config.yaml
n_layer: 8
d_model: 320
activation: "reglu"
moe_layers: [1, 2, 3, 4, 5, 6, 7]
router_bias: true
init_std_router: 0.00655
vocab_size: 22360
norm: "layernorm"
optimizer: "soap_variant"
beta1: 0.95
beta2: 0.99
batch_tokens: 65536
seq_len: 512
train_tokens: 284600000
dataset: "wikipedia_en"
Below are experts of layer 2 (counted from 0) of a mixture-of-experts language model. Rows are named router (the router's row for the expert), gate (a neuron's input weights, with its number), up (a neuron's input weights, with its number), down (a neuron's output weights, with its number) and show model dimensions 0-63. Each number is 500 + 40 x the weight over its row's rms, rounded and kept within 0 to 999. Numbers have three digits each.
Before each expert's rows: "comes after" lists some tokens at least twice as common just before its tokens as in all text. This comes from a sample of Wikipedia text that the model never trained on. Tokens count by the router's weight.

# expert 5
comes after: "\n", ")", ",", " is", " =", "),"
router:451497503514474529510462488490490438503485507537523533453491496503526525505486506430550520502555441577503530522513477548489520558482482454505476491468569499455502489615534581485503462521530499
gate0:486470455532470489530590513436535527518514508458461449476522482473478519481561515514477425471557590543464530522478483534467511470512554585502509463511509442463425482451500543513538511463485570
up0:479508526550558483408587511481538478493462541505499473589557473444544493585465481482538494552502429545469473497403467483432547393519421562560406541512556422509563477454512449498500542540503517
down0:511532530507482473489435549551450440586534538435568460493506502520465501544512450541516497481516525535513509523436443538470452532506466451485524493499497514513445476468468471458477540518481594
gate1:472434458481556541453519561466522494526478495546571499450425468431540486543484496468522459489512478465460554507535498500480493413473543447528520540468553526527515506526417453479498485562501556
up1:551493512502536480482524487499413472515554461451480486528489501416559511588568472520488479555475446483468492482511488500492519501524554504483432521518447534482397518494514532462492474521492514
down1:457521553525522447540513480500398497458495444519492479514538508460471494460558474556518427544559490602413491494525503543533563532513544463480464480536530399485511418478536489490460532523535510
gate2:484499446492485586481490537502506513437521475535566512523447512466473425460454484579488513518517521520557497522528556519541486560520512476487493497542401510477579527480451546439502555463429509
up2:494508578485481458530526477439510517566513517483439485469561520471505548556497542448527530515500492486477534526485420503518505557554491527495508500471534524512475444437565451488481441545506526
down2:471525531459515529559491537574397453421529504476454503497488500569501489582568516536531491490489525586521403545531553486528463478490527454512505518526534594432475523482463461410529431464486451
gate3:480461502531478494564502594500432450460521466438516464474437507430494541490492459500531479464506546445493468463540465515596458497429535460559582413587476492481482502537472430505525488483464491
up3:472486617543511491529572510466482535544483467508538483497549474543526452527488456531504519553409500470495483566528449509542324465497513518519515493516523532629529455569454461483470468532496497
down3:542571468457493538473497503509453468496469519523499587476433426479526494545536624513538489522542454467511484572526563559540564478463529481517400493508541565512480541515481543437480540519484431
gate4:523529437493524500505456519416532485542560449562479488462508528458475517469511504478520455484545530547459436471557456545604477512544494495485433535488417521563429422505493556500508495539577508
up4:522562520428462552537470471426448495515541478539462508494487509496473455449456514466439475532504538510556488521509519526546485558511493474447463448512450434505487527476493522518504559501511466
down4:511472511564444500544439577538460506610534561501551481448512438473529513448424528489519457513469461538479551509448504478515502548514518497522418540482481498541466517457504459455509418482530484
gate5:488467551539520510485553568511481508530557537544465433477527464447495491504528536483564564551495515528447452450542493491536538490581457614527433507523493489494449418524431453514528494575474522
up5:497536457569507473500485596518549569497493548458508439482461455549461437482448525530513538487463468516513518520458499554557478517496549386516449555481518471519508482471491481484456486515537482
down5:526553433545506517475528530482418494527503490553494492463511434570497483564487472533451506467529487438398500533523486483500531485500507563585527527490477470541532456439485476479480512437453464
gate6:506518447497547536541509635484442421529485455463488486444493478509493435495533524505436427457572542480443550455527546479516439503543544543493553547561444506476502542451470508514516470534497483
up6:491500455497506546481536581484515439519549474496513495486493534447562464413474572522472486480571534532480507443493461439481499507551487540531511587541453501429534497498520500489494538495532470
down6:468477532513494484497566587522518508453535498462543432505489532536524432523515484553580490528539524487516484504505597459521503517510495483519516582474501460441493459487533563513447443485480550

# expert 3
comes after: "'", " of", " in", " with", " to", " for"
router:492524485453496479498442578498543428530394472481468541478535478499529553496494493526493464552452483435468576467531506498511455524447475505505488510543462414536467505478522424462546404566536532
gate0:563541538496476483510477537521527512489448504512475452516533513531421489407532475503452467461471581537524458470497508493423425507502506521548537448427549513524485506502526543533483499519525465
up0:573476513537495493490486553517520547498494456470523439493529427511464495429464496492501457539549534461489474486528439514491461478508530489504525515413432414511471561439500584471549452500493539
down0:556467544441427525502459543586487539460370482462476442549559540517546523442482556503499438548503539552506460475483472492578490460491495515455476501512474496538558534504463520490502531519516476
gate1:445471495508543379533497530537585467473491565581515572537582535446449539503434439502490527479513540531510487534477486518463476406482447585482489489386509479499554452595511509580495433512537541
up1:484441497480557441523505520467535483469542473482489486477555571513555569508476499438513473450427517500485538548472467532530511458470480575554587520453600558541527440587418480485531502485475478
down1:509431482526505501472447508498474541524514423417560448506467535476519562484539411541449431520428503528517531463515463519516416476442515462464509512506516462514488545437475494504488508489469508
gate2:462540527545506513515460489477501460513505520532466448467496484530456521476561447539476504398445541541458495507530416478530502479426447502491500488479539513515517449528501440504516512444538540
up2:494529521579494486523484502499516495563561472559489460480517508550462489540591471539502481413426568503520515433507483468464463485410484522511523496496553539577506484509482476490521427454578521
down2:480504539505469486502539551439479509497475486492505504536512519503553429483454494563447487560528512472494506524583469467420513392524504508504517469435481521476576448514615467556523446554480502
gate3:488490498532534468492511468489515551499436508558476519489507504503428466491514543558562468443515475534570497518563550499450480586487449510502443546436522559500497486529557486567524494501449487
up3:495477468523514455582491493480481518490432550537475589493483471477484502477518532532502465466536493524535516527569563485456485567465506494526492589406512547476486496516531488529581496501468489
down3:494461495484486488417494501484528480498461509524486560532490455518490496489561492507505556564434485487507425558616582445456484504485485481525490470531444538517537423482434360524518451507530560
gate4:557573509474417498517567481492441486490483515500424486499471514542534506461519543446494479532461447444494518493487481508475535624514580592522516454486471516456460544440486496538522487519504531
up4:518468585521550480572485502531478455542530474468475453422454584511508454420492494575506512448399524483478502430446538412521448525492493419483581442526540504532526444460428547464522447544493585
down4:506521496549534490443484527518454506493477508469427479474508542519548486560445523474467534515501569405502550517562497449471472533523473457501516518518482515450472494580560492449501515506449457
gate5:445557434526573438579516515477462540460530520551457527523473525498497498505458501485511521484576507564420482533538473444521528459545519537482459485486560504414581463551393456520487510416462458
up5:465558433507590475603515541471476494480504484530461543527455504546507475498495514576520502484532490544428520598480453475539489483541493476473474475489552505482563451498379467499457497420552469
down5:479472541502553449491533516469432586437466450442484489537440501560537506482473460480515529549483507479486500481539459560504457475465510435591537477516502537572521490453488480461554513535454460
gate6:485507513536517478379569520476506545475505547502568506512505459561466524480513472471440516490510434502481460515394481548539518523569455544474528470507508522432481421515433554527458537575520459
up6:558476538497559515458509495474508543513548545506519510505512490518464528446565504441459505473506455467513479486473426557531432571518481465414505475470532566493509465545478550491480505575574484
down6:480556509522478488502503472435497484474577459530508463503460534464430511534467498511540449563553495456516555485473509565567548544486526539482474446541472419487538537516478493506474493532444453

# expert 10
comes after: " the", " his", "0", " in", "9", "8"
router:512494540502488505517520557516492483472505547450438447524480492544474488449509429517492458527403493558508505448507505609512490513558542492552529481555532457536475472445482423448488555490482497
gate0:493441514520565542464529485539550583494402456476459493509503514487510470508455467524478494432585537561562514474546549470446493486457492452504509503463509526458442515534499516469483525526538465
up0:549524577531502565469559519490501481494538558481500499522529531482441514497498515443488442498452500545518484545414453489507468486441519455493484474443481505481516502523485495513503502551382526
down0:533497490441492529526535468510497427477490540476438558505470550487522491481448504547530568502527559517547524506452443539518499531464434540544464456448474496438531504485472450558515488528484527
gate1:519537490597481429419511452489566496471490418451518554455536442542493529443521525513537531441385460509457499496554458505507456521519481472440445486524483501460446503501535490456525464468506524
up1:530501489433497493566505516519435457519505546570522502538507539465465530519517551454504424531551495448510528457485470537468481418475553547554496498458488538509480471524514515549501497566501546
down1:405487546542495479446465542483512458474521430514556525575540540504451498510499508515494461527565499506489490496499482497556490542501497469513507493497468488510534444526453474604489491513501495
gate2:542495497560447548420497490445495509446522502530469595486506513511542506552500560575454542555520525486444500475444505496488517499464466538519578528487524541494435494523481530562443456491604494
up2:445474493632534451449488449527499440459540469501467539510475547470543537513530505512500502515511478400407529484490537503531475446513522526504499498453527539477423506554530499575510501461578537
down2:484515509511532495558594484514426509514531449462496509481497554494514531460452485514462529572528489489459425476515458450493445552494549516451498455440523496480455471471492533533483477421494488
gate3:537498529409503482492499522488492443537530535460537530551470536540474529468574431658528536481471519532424518512514533521471520511538497497520471522466476525548503457512496447482515539494570502
up3:510441548413444576466488426538537568509466500498509562533533584532541497489455570553545481434474492547507494474474481514467546494457477476515461503503464471495446481546492553506490515535456467
down3:566508445555524434587507490535476414517458495509547537486498489477490462515473500527463480529528502492497443501543515531481590528487556401486518564548535478480519508418488429534554473491530484
gate4:489474452542526570497525573571466545515544415533423588528472566536529516552460523545553532496511491464563424421499524518536520579574500428470419546526449450502505455485493454520473482563443511
up4:532512552499516479468511424450511379518409507444557431482431444479547532505491491421471493454461467523471530530475493448533486404419494466512576513498524555473505552488465564526475495449509549
down4:491507583457532456525464443539535480473558462588519609581552496483451481516460527573407556528493450510465499531478525436460524516499541500502459533432451486465498501466486520521492525467561445
gate5:471444443486541526548470538406456536463561547433488509563562515545471482495480463489498553524489538521500462542524437427504562520560537444482480494523496517510492438459417501463447538457529443
up5:609454540511513450495507535410440569443492532407509532490536568494464491481530487458526488486532506505463533556613479471544518528539534459557514494526503590490475510417556461476510503515500466
down5:493436524554572467507518553479445510434455533449476484514544539468547511515476543535539531539494467534530464562480547437499491465473553504441536522448483458436415524492529476548459520449443491
gate6:526486524540441536600510491453442546533528498463454512512544568516499513431532493497580425561495494517506495476512485481553529492490475468538521473479456559582501449482492549523471502496466494
up6:483462507455590533444573521511534518524447470534461591503459491496464527463488486503440475496486494497494566449482515506465418477486530475509486553513539507448498563497445572474532512537492490
down6:521509469539552549514558498493509552520473440441461450546408492520553585458641499579588449497519466500462488482505544493471459496576556472506431527544449523467446514490512509462502502450514530

# expert 11
comes after: " was", " is", " as", " were", " a", " be"
router:547543448506545533468482512520528520463499544457483480520507481461509455500472527505507454488500502542537509481477536486509546560517519480475531552437494532465461498480445559445500503505502516
gate0:515557525514533562445490490452540494477536519492496458557572532500474570481488531488503531512551516507430509501504505499433505501465533482495481514423529464499476536407529507550464532489491580
up0:511548494519453500531542469529548437490505477487525390520579506447467577501496493511514465456487509507462500431502501526428472439408432484462536509605480466488451483423497470537492480464448540
down0:506503493515491496559552537502431469532443454396536541489454544429546476422486480502528542483506480386461501528484461518551501503429518470571509440559527518449516491485477477538442512485505485
gate1:453471463509511532500461482535575493457514466441491578486521482590505569574467462467448507502502541521470483516462510471512523492543511444459485500524479477509472517507475533532511555477475546
up1:529492446519557518508460464521564527459497443430483572502554527558518550510456486492489440495513527496514451505457538483436468508545472453504505514454529503494449484486479489504512577480470545
down1:539488492530495442469437482520454517457482538448444576447538572488507533499497572499478505481496518438493559453519475520512422552542533549480536496564561570485535483475549516549569519511458469
gate2:530526461500506453481491487503498533562517498502504536438457497513515571469479497469526467500546485414423524483496499630462449533507481552560476499504497521456538498469509464530547560498515493
up2:473502533464520493512524573450542545474468492432490474554484476539478473516410503475513505479497540541553471552535494497543456501514474484474546504508555506496587478468483530491474441441514512
down2:456489494476560470432523506561582494482530544571590484501461504467515499476539506525532518431489554566575518526588424545463529442550428571497529556561525462503483511483436504518498479493538525
gate3:526505482461488505534512503552453467501467491529480565535532525464490498500556523423547484549497445405441516510484505577514535602543527442543495543451481528526414567466554469547456471518432466
up3:481469525490449522478482483414528550528513506449445444500381423498496481507441491480488546479471552542537498547477534479555482441465514500526503451543483454530589445510535474466533491539527557
down3:582495449436532502493417564456534485488479520517454484497530550505478510459480522461499498494462526494431518479525478505511476498438477514485475479562463482527477521536522543458507551489505466
gate4:518488439477522510506488566508480546539499507532521455429406484460511475448532546463539510546428530497513439437514524548558502471451528526478529490459484558436467511486475495481529550487514438
up4:437527505515501532491524509454537517484577440454508485585529477472461430494525464536468570466514531560530526551494528458521505533546464482505474502521487445533561436524517546465516470549509584
down4:514533451474545514427527474524496463510513490554513419521459505544493516491487435493398467465510510530485522496493525461552469504480486499505504549584509499565504492506532396479500466524482501
gate5:536515491551527449468482587479452505483486544550544545490492444521558482528529517505558539515452504467575522522471487481578424474468482553518434501428504556512423542482497472518531474530488441
up5:466475505442440539513479408480510483506534415455527463548513523509433439523500435552467416475548486541457525517477534544421549495498495390540585480504491467476538440524541529472447504564580523
down5:538506435471470530477442468454519504453541484540466503498381518530503541489454493492493576462378550497460460463542520453481550503519478510570452464533554504555496467473520409470496543495492510
gate6:531556455479482470519519449459437508478496500518539482527515564471481543462531536477447414472560517492512478444588488614498516470498569569521529480518408518537559557554514547560490437501489540
up6:490492444532515543619487464526504459513502388490475462509499457499494531421527502436465549467475519557523519550480482475594463540508529446435500474501570526564483507431443489505463574516497407
down6:495489441575502532501491561483465517510470496530481496550444533464509515469520602469530492479504515448459560473480455448491501525509505484474497478490509522552503551510526460417526500485517521